Below are experts of layer 4 (counted from 0) of a mixture-of-experts language model. Rows are named gate (a neuron's input weights, with its number), up (a neuron's input weights, with its number) and show model dimensions 0-159. Each number is 500 + 25 x the weight over its row's rms, rounded and kept within 0 to 999. Numbers have three digits each.
Before each expert's rows: a language model's description of what the expert responds to. This comes from a sample of Wikipedia text that the model never trained on.

# expert 8
It responds to: Punctuation and spacing. Commas, periods, spaces, line breaks and closing brackets or quotes, mainly in citations, lists and table cells.
gate2:463497538487476546497484518515482491513540521550493517461455475507465481486508481517459514494488511480488512545526501492441463534452488517491457532512481461479533503488494522504540491419457515460516508474457517494497511517532514528491532505497538530537489546518531506493532491517501529473501505454479504501477499472530529544477519500509480483465510472513526467502475538516523505495505486484504525481506517495448496486515547489467520487500505503471496528507498487508473503490552488
up2:474482506527494478528494502540471498507485467518506528492491485523496523501490498496566551521479516509461502500534468466540492510480463473515527491508481521528524464503510482471512482487528512501503495491525497486461472508541462489496515490521483537500484521519484518493538524510493496456505512521513477491554473527457466442476547518487457499476484522464543545482516458503551483512459514491472513496505505522547433486524488507491435515496508548485482497477475492491479486506532493
gate3:496516504511476457495494474476533480507476510498526498452479498532506457475497519499516513514502482525485524525547463509497462503470530569470467499488535519496500487500504456480506506506480516509423521465459484510544508521526532487501491520485488476526511484531507488505498493497520507478500465506460539456536494502479465471497513562478468493495522455483502521506485487493458503502552515469505546492518486500514488493433500475512524473504558512485513455506491525470514488512443499
up3:526516517458540488507483515499461513504514505520486530475533475492504489519528481447469523479487565481506499462522521520463480491490501498522497482503465504504454497461555489522521507511461485481510505536489513525471521501503495533470470481527499515498514514512514477532504526483453514513463521496459536505461437551515492514517530496509513467548486515486521498527464516547525451475491466499547504492451540499507508545518495522477510484488507503522541528476519519498491521556483505

# expert 1
It responds to: Name syllables and digits. Pieces of personal and place names, often a first syllable or mid-word chunk, plus final year digits, e.g. Bie|ber, Hall, Cob.
gate2:495529529514503546512433491499534486469498506521477520498512463555496500500485514499488500521497455522523462513490519492501479468509515495531492506481515516539493498561542501531475515502514499527564463491458501483500489508517532536469478483467525476470544454512480505523536490519511490449538498498543441514498488544486535492477461471468466483502534473521520463544526482544479498512474531496490501505508527494466468481487497514522521519493514464473498501503472489506473511488459486
up2:486522495509510503522472496462552525522527504485513519496499461479478480502485525464513464530490490502516500485523498512513531459483484533501498510522475506521475443531487480538481491481532532526514461464524481489510506517532497494485466508523544497495552483516502532491505500471517462509552485499496488468493471516497511474502479436513537522502520508486515487520493477545497515491507492447483528504465552501509447525511490497545475464499493498500510479539482535579469530538443513
gate3:450482514507521542500510511531536477499517514508530487470511538530502484499539497516496491541484435516531486499549505497488488514515473476494507505530515514474495526527511514476482488467489524495513529495559479493468472466520498529475537545516502488504457574469471515483484503509473491476499517462515503579510488468502505443509521483482493485487494476523495483456468468501549540496465491515519511497513543516521539492470506488494480470482510519519481526547519479482515504459523522
up3:545533488517490486463492480485483517566514534465500510516531468496500508499467545483483525495489479493497482476518517528464518525503537473504502503481533477503474492466471504484542505573511500525493465513437532481504520564515525465471484504502515494540508482496494412503546485447507522520461517484511507471485490520502535546539489529494484524506481486485482531529520492496485461522519503466550507478501495518463501507505495509510495525538497481492500520505500498472532492537488493

# expert 0
It responds to: Foreign name endings. Final or middle pieces of foreign proper names, often Slavic, Spanish or Portuguese, such as -ović, -es in Gomes, -ada, -el.
gate1:460520497507539497488546466486473497468467517492521537456546510553490491479521492563468485484504475474485506495499513482516494490502495541511460503511514467469467497517498534499432509474517492509486459521480485520489520511558433540566515498496508517540513491497534499498502531533501523531472483496534496519475502523526533522501488474527471485509491468465496523517522485517540489526536528485471443485459539481517500482497490487522486462479505541503487499512515495495501500489540495
up1:473528524486489522496506507460534454530536545486481484495483527489465470477487513510485475481533498508476475487470538464531497508502523518451537466512516512467495534518501455489509487516542493525526482465536462495523514527475524471524458512501518514511518491536464506476455464509498494532516453511524533495502491509502528478469489490471467476476508514482524471507519494484472510536527479445522503494496513532553482543481549470522523473471520486469505473469531534495482519538478526
gate2:440525437480468487496508500478502520528521501476470466493524535514488495512539496476498439455488515493482491499489492500492494509475528491511494503487500495466481491499540500491517526458506430525509526513501517477561519520481493462489497496484511458546487509533495533460518487571495543505469520511506521551498522548516452520481450552476523517476507474494511483516506532480512520494453462486511465507496524485498537499515480515503515523498495501493515505529496502500480483494561528
up2:502517494476495498539517505447501495543525499512532462581498456531498519472535477532501486479460504499490495476488546495513522483479514491451451509479530478478515557499530489482518494529509466539488519530529511445525527515495513462493499507509489518501519545514471537506562498528484473493510536520503501491490553525524479515505461530465513500540530475486462509497536497485513490466465460483510508490528497511463507495499483538525503505527502514478510445511482467485487501495506486

# expert 3
It responds to: Country codes in results. Three-letter country codes and opening parentheses in sports result tables, such as USA, BRA, ITA, plus common prose words like was, the.
gate2:479512508492455516486535454468523523488443508508524521498514483493459523482494448498500479499490509488466469497458513467535470504484469509501567486518458502505511462513488487512551481501496503510526522548509492511523476491489480461499512433512494498473478521506506469543459489507469491485493504485488487481539511447503535473538463505519486470479497494481485512476474469513507513485472462526483545502493573467487500513534529504491489543502497486515541473490517525541504473470478518
up2:514496460494515466527510499493459476508479579446504500488529512498470513482484559491528507493486520544506489470537502498485523486478536521524454551468495536485473508513501510501515539505532492512499516537457525500486492460534471488492509503541480525531506476506498500492507509474486550431502518517517515506499506510480470492509489541538513500493504490491488520499543426548556484468524498493498476530450497513490472493511522474534517516523505494480529497495465502484518495458490501
gate3:515493515552491539493525476486480485474476534479531499480458491491492485476526497478474521504517492491489478515469488480500500492463519493478496530455540475449453498512521505548495503508461514472489516514535532504509480481522534509473523486492506514488520517463536513461483485483553513478512466500535479477503494516538511456499467522526441482514470558498496477508512495471460487514501519521473502453512465469496522460502542505464507543509541460561512525538490468475484510518484499
up3:457463483500500497497526515513547544510463473542467497530502504520503482487478509478530484504518501486455513466540472555557505532515500501524509497511461508499524493486500488510479485493515485529488502484502514460493496527466488451460518473488490492508500510471512473520460512473482535500507518469487532482499528449506503519503521494484520493505531528534469495485453506468485483514505485461530506504479470497494477560513543479510448514472449442465500478487505454488493534566486524

# expert 10
It responds to: The word of. Mostly "of" after institution or title nouns, as in University of, Legion of Merit, Member of, plus other prepositions.
gate2:525461523495519450496493471473523505490512488523455476493490497501503528480537499499521474481513510459484544513538516510489500507527511500527521508493536525544485531483537491469499504472539496503499518459483446486501477448474515477497492508457521495495444450513507464511458469544512510484521476493470484504514483510459512467486456479474501426517546485510508463500512474494486492460529513461496486456494484514499549510492536486483497519478481476492491483515505477553483536449489497
up2:512499558515487518506460479482472505502515489498498521476446518489499517545452496523492518479470516509501505468481468527508521564491525511476522567500500480476518423479478451501531531481543568486503475491525468478484475468488502504523524495526487494510508518501484512448473507534524489509468479471516498496467541510525509524491514506537501542505479474491526501520490482465473502482505442500523519509514524479505467515523495500477471460519504517478518479471529500535507508531537473
gate3:512518505468498482508516487534479450444531469511458525507499472484496481483496499478496508540502460552458484452502513533507489472500463487491487519463508500516509492504525493449455534498501474524474506508415519487567479477497480522485501498517465481482494506486469491488536471488519494508472476525458538506474490471531489534485492515519528480535502523507479489484508501485483489516491502496464500490494496443456464502516496487499474498472518527538488495476542450472508460539543506
up3:486505508504486505520518453504490485520499513471452469537499519481492470485494495492485524508518499518454492453502494532503470491517457494540552519478481535564496512532528482472478517576524469545498545520435518544530488478487516482530474484511448472496479498513466496497496499504523548495481471537489528521519469460530467492530495523498509502517511505490429499480496510498498479502526536487511477477475514498484456547484493494478499526514518510537484485503508471490499464496519488

# expert 13
It responds to: Infobox and table separators. Colons after infobox field names like Running time: or Order:, and pipes, semicolons and dashes separating table cells.
gate2:500505509532501525507516479515502498530460501505505534509525551501512485500466505508544479485521504505484513507553544478516496495471529519507490504480548483512470508498493576552492530538472501483511498499510462459456502481532490518508510508505500510495453505467532527459493484537526542460471499510524431520472564486513508490483459494501456514475478519524505484479511509467502494493471463500489453471507495532513516567483507518494475480483513498492517437500492475493481503460491525
up2:510516454529505457488445504476528452502520532528501512513485522529514514467492490497508506489509478514503510510489512470498494464508517492520491483498483530513498460446465554489496544508493519441483474571528502513485497473531481550525504520480549503525522465515484508464460461463515492535501462502509526482463547510486492494487503486485468504477504528467542512488499492480514492442473509490474545491474536476519552494525480524469484534499509480491533514503544498507472491479487488
gate3:497507508481427513486512491505456501532498514476511477468488541522511487450559527501555500469511509523520478487526438489514473472488544457471492506517481493497537493492529491526526522500530487517534477480502516556515496491520510523534437502502487469499467475505504463494479518474486459496493485528482402509493460493493522503516547523504500501513483528497477491515474513506507468495474476487479506479483484483468494534512492498503498477490526451507447485485477487465487478499486508
up3:513521491475525488496507500460461526523485489526475530535495488487516470483491498508484501471517454467502540504529511464494521515527479483493528458508524524507511510488468521463532525490540471537488480539518483511473521529470525516517497458467541503500500506496482486459499513499533522511506544528481485574525546518538520458511489504501543480487519508464453508522447500522511482502528520503493510493459477453463469512536478506525526494475490443493471487559531495496502511497488464

# expert 7
It responds to: Word-completing pieces, deictics. Word endings completing a stem, such as teen|age, inflamm|atory, physi|other, plus this, that, time, life and the $ of math markup.
gate1:527466490517469482496550535473508512512529497564556507524498466533491511496491487504492460569504506479506485516488453510499507486516495515455475521461526532476508486489507496492480492549501515532513539495488501544491481467521509466533513532498516503527490515475500517505499451515507452512513493517479469493487521519487452460494505469520544493502528507524512539536453500538464476450514493465514507511486495501557537526485478476445517489509485484478505499515483501499472438488494508
up1:512496470508517488509553497483491456523512475567569465502465484496485484469483483492495442534493533497515511475455444523500491483536497460505477540473536478493504502464486488481508532548487496502491525479490522504499485491525501456516501531487501469538488508476515516497473456521519456506505464500502481502509542476470504495525510465501538521526527520546524471546474531506488470461513501468492512494468504508529503514501482467450477498511509492493511521497486538497475457547467489
gate2:486513485494509508484500534493471531495530510516483490523479479459513509504516497494513498498515488493462513515520542514470507525509545492489519491461514492493469516531468509542511512458519507455459517546506490498475504480503478442482501484533519465541458519477480451492478502521472502498485510487519512501478441481440506524489497514477457536530511526538540489499473464509508533541502522460488532512487489479544486480461515543524484504511507520506495565562483473499459452501528494
up2:474503488500496488498481455546485494537492474498449513485469464490510447505480499498475530472488510536505473523508537498495472473462509486468504451514458501482521458475516511481492486489512518536489505481456477475526463500555450513506507509503493534466496497517500489511504515465506529494452501486483462508533515498562479468460483465498485476504517539476501498492505515516514472514523520515524507527482484530456516495467534518529494470552518548455521504479507517471512549547492535

# expert 15
It responds to: Numeric table cells. Pipes and digits inside statistics, election and sports tables, plus coordinate symbols °N and °W, and percent signs.
gate2:505507490497491470494504517500489492557493555525485495516485462534527524512545483528537500501541503468489532503527442473451500492466506525516488499493510466542527509512508499527501501489507522505515499460504517445499520463490450458471534499513543491545468452521502495465520498457488476536535489473524507497509496511495510517499469498542441493530465492481493488542486482497488480508496471449499481490483526526487517528495544495484559501484513485487430511496493503536507507496463490
up2:550465493486538488515538522494452510524492496522483518491469472480543491488495472526543488451516507460471495458556465437477543524454511525482502532543502508529507537469515470511458477488529529504499494479481488486531522458505454468495533520522529488474504512506501519511511535474475498495482506449482516492491481521529465518537518497545477498546463500491488482500484508527464490479499499448487502507471543515524476538516508502526516489504529520529498517479471484528490488506509506
gate3:471521509520475541459534495469542446511481462488515488489508420506510523484507498475480499465485467471543513517514522512533490461535547530465464505485520481513514465479536471492489493501528512540485522479491513525505469512503476444496501514511501480532496477524499519490530510489477523494500501470470543500449480466467469512513490487513500519540489482510507469499529503482510483501469502524501539516497451522520491439487488544505491529516510475533484483537492495491485452490489440
up3:538504447489505506506507486468502501515464479538518456505444551530499519484512489508487477532533523508522484501451484472524494497460488495502492490508502517506497486537507503486533512503524479481530520489490496486500479471438452538502489476467502483457495506477552518527484489540499456470501517488535450518509474553511517474495543488521502505444501519513488492513538498495427480482515470539507485504477510509498447483514474513517463524486488507492519478509467473500547532450520497

# expert 14
It responds to: Inner word syllables. Inner syllables of English words following a first consonant like b, g or c, such as b-ra-ke, b-ron-cho, c-ort-ex.
gate1:454519500550469479525476496493530495489502487513501541507525500491493522495529455522543525565458473489496544511483503459475492467505494462499462481488536492524533529505487471484518509445498497508515508526517502484497511492488488492484532530530486483516510536506485527512494448492551493549470492510479507534513488513557483555491487532560468493493484473471491465554464529499491475530515504467510498461526477526481477529472508489457479499490492516490495459532496484477480508484520524
up1:498448506483502469514517523519469463535505510506488495479522447503517532492479475549529480476487490515454441493461509526504512496535490502537486437513510485513475507523484477502505506490507513515523498490534557497502508490467493491500536479502507500482526521486485504508490425521463512482495538482520476504494485464465467492482440514553511509497515476525484546484513498559486471493498507513495496512492476475520541514509505549514530482481480541471506480482557452504502536471533507
gate2:485489524531489484493480499528489528539507535517507496508478514489489516524551421519485452530492539524553472518481560506499446497467533506474523531510494483491512453547498510494545496497463492482482507518529456485483505547523466503481511497457536472488498465467495509478517475505527457476510528524526497522480499500498521478451490466478486545496465508504513493516551454538479527491505542485511511512513513508480510497482504496496507492475518486485505504460549495463513471501474504
up2:568469502496515474514546459481517494478451477498497542499548491505529510494452542474514514474484465521466504529545482522524478503522468493531492508455516535528528534475499503487447513508530490503535500465464527534492509489481528497482489540509455519521515547506490492520496501497506527520494504503496505480513462512553484519533473509478519500515529501504459511512477519451541503431478518535461470503499438504522484515497509481495472484532501514522486482529511504518494507476491513

# expert 12
It responds to: Non-Latin bytes and suffixes. Byte pieces of non-Latin scripts and IPA, dashes and digits in date ranges and ISBNs, and endings like -ly, -ing, 's.
gate2:490469476520467540510472526526503481489486498484509532512469485530487501495476509472489503510528502457475532509564510525474518527449512505494500471498461463465521515475506487487524472478515472491450506519548500489517488481494460524472536504509489510481532457479505524467500523497487478530536513508472467509536490520531524467524514494477536521482540450477516513509454461463482526476537457473502534460479520458535482508494501512520473473447521501496450527508509500484523507490524462
up2:513529473532504469452482486492463509559544520528493515537466528476533500507538509484517514458490517517487495501511464510521516493510494506499491511482446480545516484480544523525506486506472538514527488497517478499471516509493510541501528530485483513503473509490506507548519515564464470472500511493496438472516511474503444493513464487520500493496503505456469526479504521504532524483505501490558523530523477513496534488504510507494486482453494487498535486503519554453472573504524477
gate3:464513454490540505461511517476501482480489459442493502507466510547539479515467540460516526520495448530497470489472509527476517489543494507511487524480493479481492525543484488507444519540501491517522450452483522547546476505507495500475513497507566547491527530496513474470514471486483481492519528498477495515506479467524508539465452497508509529510497492459477513484498510492468480472502500464465494483480527504503537497500507508485543474495529488527521499537534503508500466527516475
up3:495472457471521546511485500464531522487481473552520525485502501509491481530514524542524548462493471466523467493487528477462451472518544546478459532484532485501505484485520504475502504477515509539549494514519498507497463499524478485537466471477543500505457516491513496493556512502485481511478486518467528482497460513506476501482484499502490507494478507484487494447483494507489430487535527465495525519469545529483513500463502517476537536472540497525500529512486498495492463545502487

# expert 6
It responds to: Place and institution words. Place and institution words, often capitalised, such as New, North, County, House, plus the prefix sub in suburbs, submarines, subscription.
gate0:490478493506478525479463478454474517514492525494485489460508491522495521486453459498482496532506520533488547514532518486496513505501504475518508488487461508507501472472484532545523455505475487558439527446494456458528435478503503529503507535526487507507525471540508478484483493516525503454531536491529498506497512534504481509509513511529493464526492487525494475505523487524517542505492501492511496523540481476550488528523524531501494490524506454515492525498417486524501533530475487
up0:482517501507511488489486523491511509462522495482511552493485510508508525536517497528537483507535513473511474501477484502523536494486513463476474523493523506517506482463486533452469518459489460452505470538518512526514485468478518558545517475515493516553532489458504533504527485497476489516495505477504569521506495521517533478502504435532463523501513502529499536482537522518441474522509496546509523537469520497538503474445467506524530523494508499511524470531513504544495481487500492
gate1:511549469499469502486467472474465541500496508495459535488483495477510509459524493451500470509534498501543487493454518500488492490483484461460506493470508553500491547477492512446519487504498500523490523458558478523500500483506473467495498482440548492500526553468505524480491548500505512495503513473511548499469508535528528465489534523480508464512520510518462483441505507520518512508498494487518466484518498492478526495528474483530530485521482482526496495464447509513528512524512456
up1:464516509476489464492519533480493483533508508487554492469507533485485533501483450499514497504475439528510444496484498510498533502553505479523540437502504510492521469476517514491509472502520497501504500475486513500544493496481531502494519490466518513508491471491503473528503533506535454503494485486566546499495498504522517522496567512525497534493499503475473488496519475498497517565530479528476475487497464498458486509493523473504418498508498497522485501487495468562533532464484509

# expert 4
It responds to: Taxonomy and formula tokens. Capitalised name starts and terms in taxonomy, chemistry and math markup, such as subgenus, Species, Greek, _{ subscripts.
gate1:480539505494509471490490458513560520519483478537469480499497508476480454517553499505479469505515461470547520480496525496489499473495482499456527548518458474523492497503533487515477462481459506531504561495509555552486480517490472482509496504473498470490510502494470486484484494533492519512471502498536481490521524475512511513464493469511523494517469509497499489497470509500509503458529455475478520435516507465488468541481501487548462522549522512487495505495502445525541505494530470
up1:517510472539534480450491454482484527518486521468516502467501516467464462547542453517511512479506497476521499470477509519503519496501517483509508489533472520490459531535512498485491483481467479544498498512476523520446484548481470524474538468434492497486529504497495486537520498514484531523485500486542459468541545504519497457459512443503506493488501474494484481464499534528524483490489488514466496455521506467478497527453527524501467503547513498495477489492491487510487486523537482
gate2:465535535507517530478495506441499497556503514506530553490515499535510513551513511444505492484512491494490504531480540519504495515497516494542460505472530488498471515525483475522531519484515497508533498545466486511494504522483512463476520492521553504521523490474435549488470543475491530479520521505507478511511503518515525479512524466482533478490508439483507495506465519532475489523542495514532465522493529459487472450540454499487471477483495492504548483469527527481492494499506500
up2:488542503517476534482528501488498509526512508503510524496492507504461470496529510480509494484537475516485499501522525486525496519475504464526480474468537461512508501425498491478503493479530517512523488497479507495468497515508555459483518484508511495510533535497454516445440554451518530441493513565538456468517514475470500510485469489493548530505496483450529496470498497546500484519529490493556507528472521497478531481483528511499438490517511499515522517509521514499505514502511494

# expert 5
It responds to: Spaces, dates, numbers. Bare spaces, the, commas and year or number pieces, such as 187|0, 193, months like May and August, and names like Paul.
gate2:513554506504497508466481508549482488532469503480485535476496498489520494503499417446541539495544458522506530509487536528478524503466531487509455505495473491512457538499507478489526501525508474534536517494566528517505507471464518466490491499501455470510505489544538505454494476506514506532528468489540508514507474490521489464505495516491521492498517500504522476485509510536494500504476502502485513475521488479517509537474482527464531453515510476530479498489543496487458449466480476
up2:512539511506523525530510489491522523471493518488469512514508491469513503460522513480481534496440502509516476524490535552534508500549514492521464484510494511510529491478529492481492550498470463500498500408505495505487519498470519533478467469525491521468530512523483518461490508498521495488458536521475508509493497497494521505497467489493506491547519504460497485521472465560502525510521528495498458510484505521555463540519476533521520480480519550515521518514468470480547506516440504
gate3:491504486488454514478477501559529526482496509465516481551476499517553537507549444478480517497500514486497529527520500541504483522527508472508565461481517508519528507488451492519478509486533445533508527485491496494511483487470509489507477507483521506515507486496505454541502462550483496521468537486494517547523480503498481477497468453539488494461519510498524488515510491537496481563499459527460503477495486518552506521474516500528476509498482479500507503550521474496504481468504526
up3:460513467520475532486510515475520489516506521453450462455511539479495472536442477507532455516533526499515507548463479515500485499485541504556484497492516479536506508453504479477494504508511456490542485483508522486504533462545501513494515499514494526550558467500491499561511484493495527460497515502481456513494486523501489481510503489484512525512522498508546473489518487486497538502499508519478516511523496493481522493531504477529528492490503473417509466472517516508495523528544515

# expert 11
It responds to: Conjunctions and sentence ends. Connectives and prepositions joining clauses, like and, to, or, but, while, plus sentence-final periods before paragraph breaks or headings.
gate2:506477517498480516487453513480491525483509517558466498557492526506520516492505480426465470515478490526473505498510485456529493499542525508461523510502449518506478477499440507525484458505485519527528500496501554517523482485476550544516515530429507478490478499542506517518508515518506485498489514481498515492517508493508509497529508475476466519512509521501486486483468512488468554489484511478486528485484530463478490526503506481482513497554505489536525459440453532499518522513519525
up2:505500459527498492515549504484539506513490499495525537534501486529504528493484524507520508492549532519505444530469508503521462507482527467504495507524509536514511489513499504479473494436527521496475487500519482476487519513498475497491521466519504472494527508499519466543462495486486527466500479481517470458524508485472519486525507529545501472484484534529485512526463472467525489520482540491483475535487538558476529489540521487527496516533531472452463558489541503480435466522504504
gate3:506444506483532483505481510489478488515477462498465494491484483461514455502505472497502491476518529490518499519521483483585493530473514478487483523517507490501506518493471500532507478510548543489509481463537514488518468459508491514496517510513484457503500467508488501477510499501494479485542517445496495489457485493477485483523575536526501454488447507530485506495519526507526496520516489485556561456488526467517501517506464504476490471554476504522446482508512483495483446503503472
up3:524516511504461517507499499510538502488489495496523495495483500514481567552496543458506490494460510466500512478488486549468536519501500505495518469470528503517443473528511537490526534492458466510519557545486509480512498527496535503504519449493531499498505520519494527506493524515508529527515455542533517549518536499521512479491440462477477491517534496462503502499509461472487509485488526525481462554511520520505464480469531452493477514454509490456512474487522504520493513484501506

# expert 2
It responds to: Second word pieces. The second piece of an ordinary English word split after a short first piece, often after s or b, such as s-ew-er, s-erv-iceable, ret-reat.
gate1:490500475528562502502493470481531517442515531452508482467493466486491506515514464495519532499457508506541531536481529504483524506521531539523475486534518504508476432524505501486515526476487526511506489547530462506428552507462511472491515480524468528488520493530500459503463537535463477487491448493521513524479489526534474496527501508539534480483497499475470503492495509544507507526479499504542487530496486515512528471496500508521470491483534514504495536516488522531479501524478520
up1:556484491519541486472468514502507492485516520454469500466476498496469483502468500486492515491477482491519540546510510500454512515517510532528488554507505541499500468503517500508525510522513527515471478459515512489493535490508478489506513492512433526526492477475491465530486539517475517539480508498509472529524484496525503503541542545570499504451522472501546488519450486533503518508523495498489511512514465483526486448480509483487446512433468508500455507506513514473522489471480489
gate2:489495515442458485460505481501526497478475500513557511530521500501500544505481475515472490543497506553441498528517517497457497450508480483494528537502533502523482535542468490458497463513494521493555474492492528524510475535513488526486506504520509484546501501487444533471503513461496535506482484512498457506540519502520500507461491544474481521525461511467543504461507493511513482525514504491528500514507534495528522545534479495495558518510507516456495491496520487539497488494465485
up2:536487494505521558542512523457508474524500484503463499434534508500534549505524554481550480479505511469468535546512459471518526487518508500514515503483499503495524444510488513507546529467531481525503518485518535495507509506537470448517460518514496507488524523517514488484477541507492499504508482497475503458503480499473494489488474501527499457499500476507494513484479474537489494487501536488496534498513457522474505511452547469501503514544517569546507530493480532496490487495501463

# expert 9
It responds to: Music and sports nouns. Topic nouns after the or a in articles on bands, albums, films and sports, such as band, season, team, album, guitarist.
gate0:491486551499496543499507508489533424493528515536541456466461522524498508490529466510496473488469500467532490505562492520505490484514503459468518527503495510466519468500540521529535480535507487495534514491528528490510437493473520438466524500469496541528491536505497516481512530500532512489488457501492495507483509499503525504455549486483479508490491501505507482485497507480499474537520488510503507476513507496465513509491469512508531578481499496510480542483526442489501497483529542
up0:458543534496533500500495513496533512537490474478420504446501471509474487484466515473493519498489500495492518494472475515507525500482499497526450501489488499514483487479481477503468505480513512493512513522482494544506545486500494509543507485517491517469495495479458473514491514511475512522507547488508510461496454479482507490552516470491508527572483486478516455508523518486516507490473495486488502502466460506489467515497532447499468442474482442489556478506469531538538541487468477
gate1:556489469550475514526466471519508518489564514497482484485453526521506495506486515503484498477522496475511510448510547491494465521528506483497505498522502492479499486506538496535484535486478517514488504551513505470523496482513507524490479516469545498537494487489486511499535496511519545543528489514495489536434505523526508483488506498518459509464561549520509448499523481518476468484459487471514537515535512495504502469516503511512500469518465528536492544468453520475512493461471534
up1:448479511458542526521538515503495468537493480520450498512495477497473477515501522472469480501526513480530492501461479499474503519490500499552504481519493533523495516496518496489480533474547463492486507462471459521512518506493525507502457535528501511505477485481472498529475498502479529512441536546474519478496539521489518521521484576473538557539482499500478519493505499479494464482498512512494522497496466491467512497524553480524498477459510487430502511516534508498487510542526477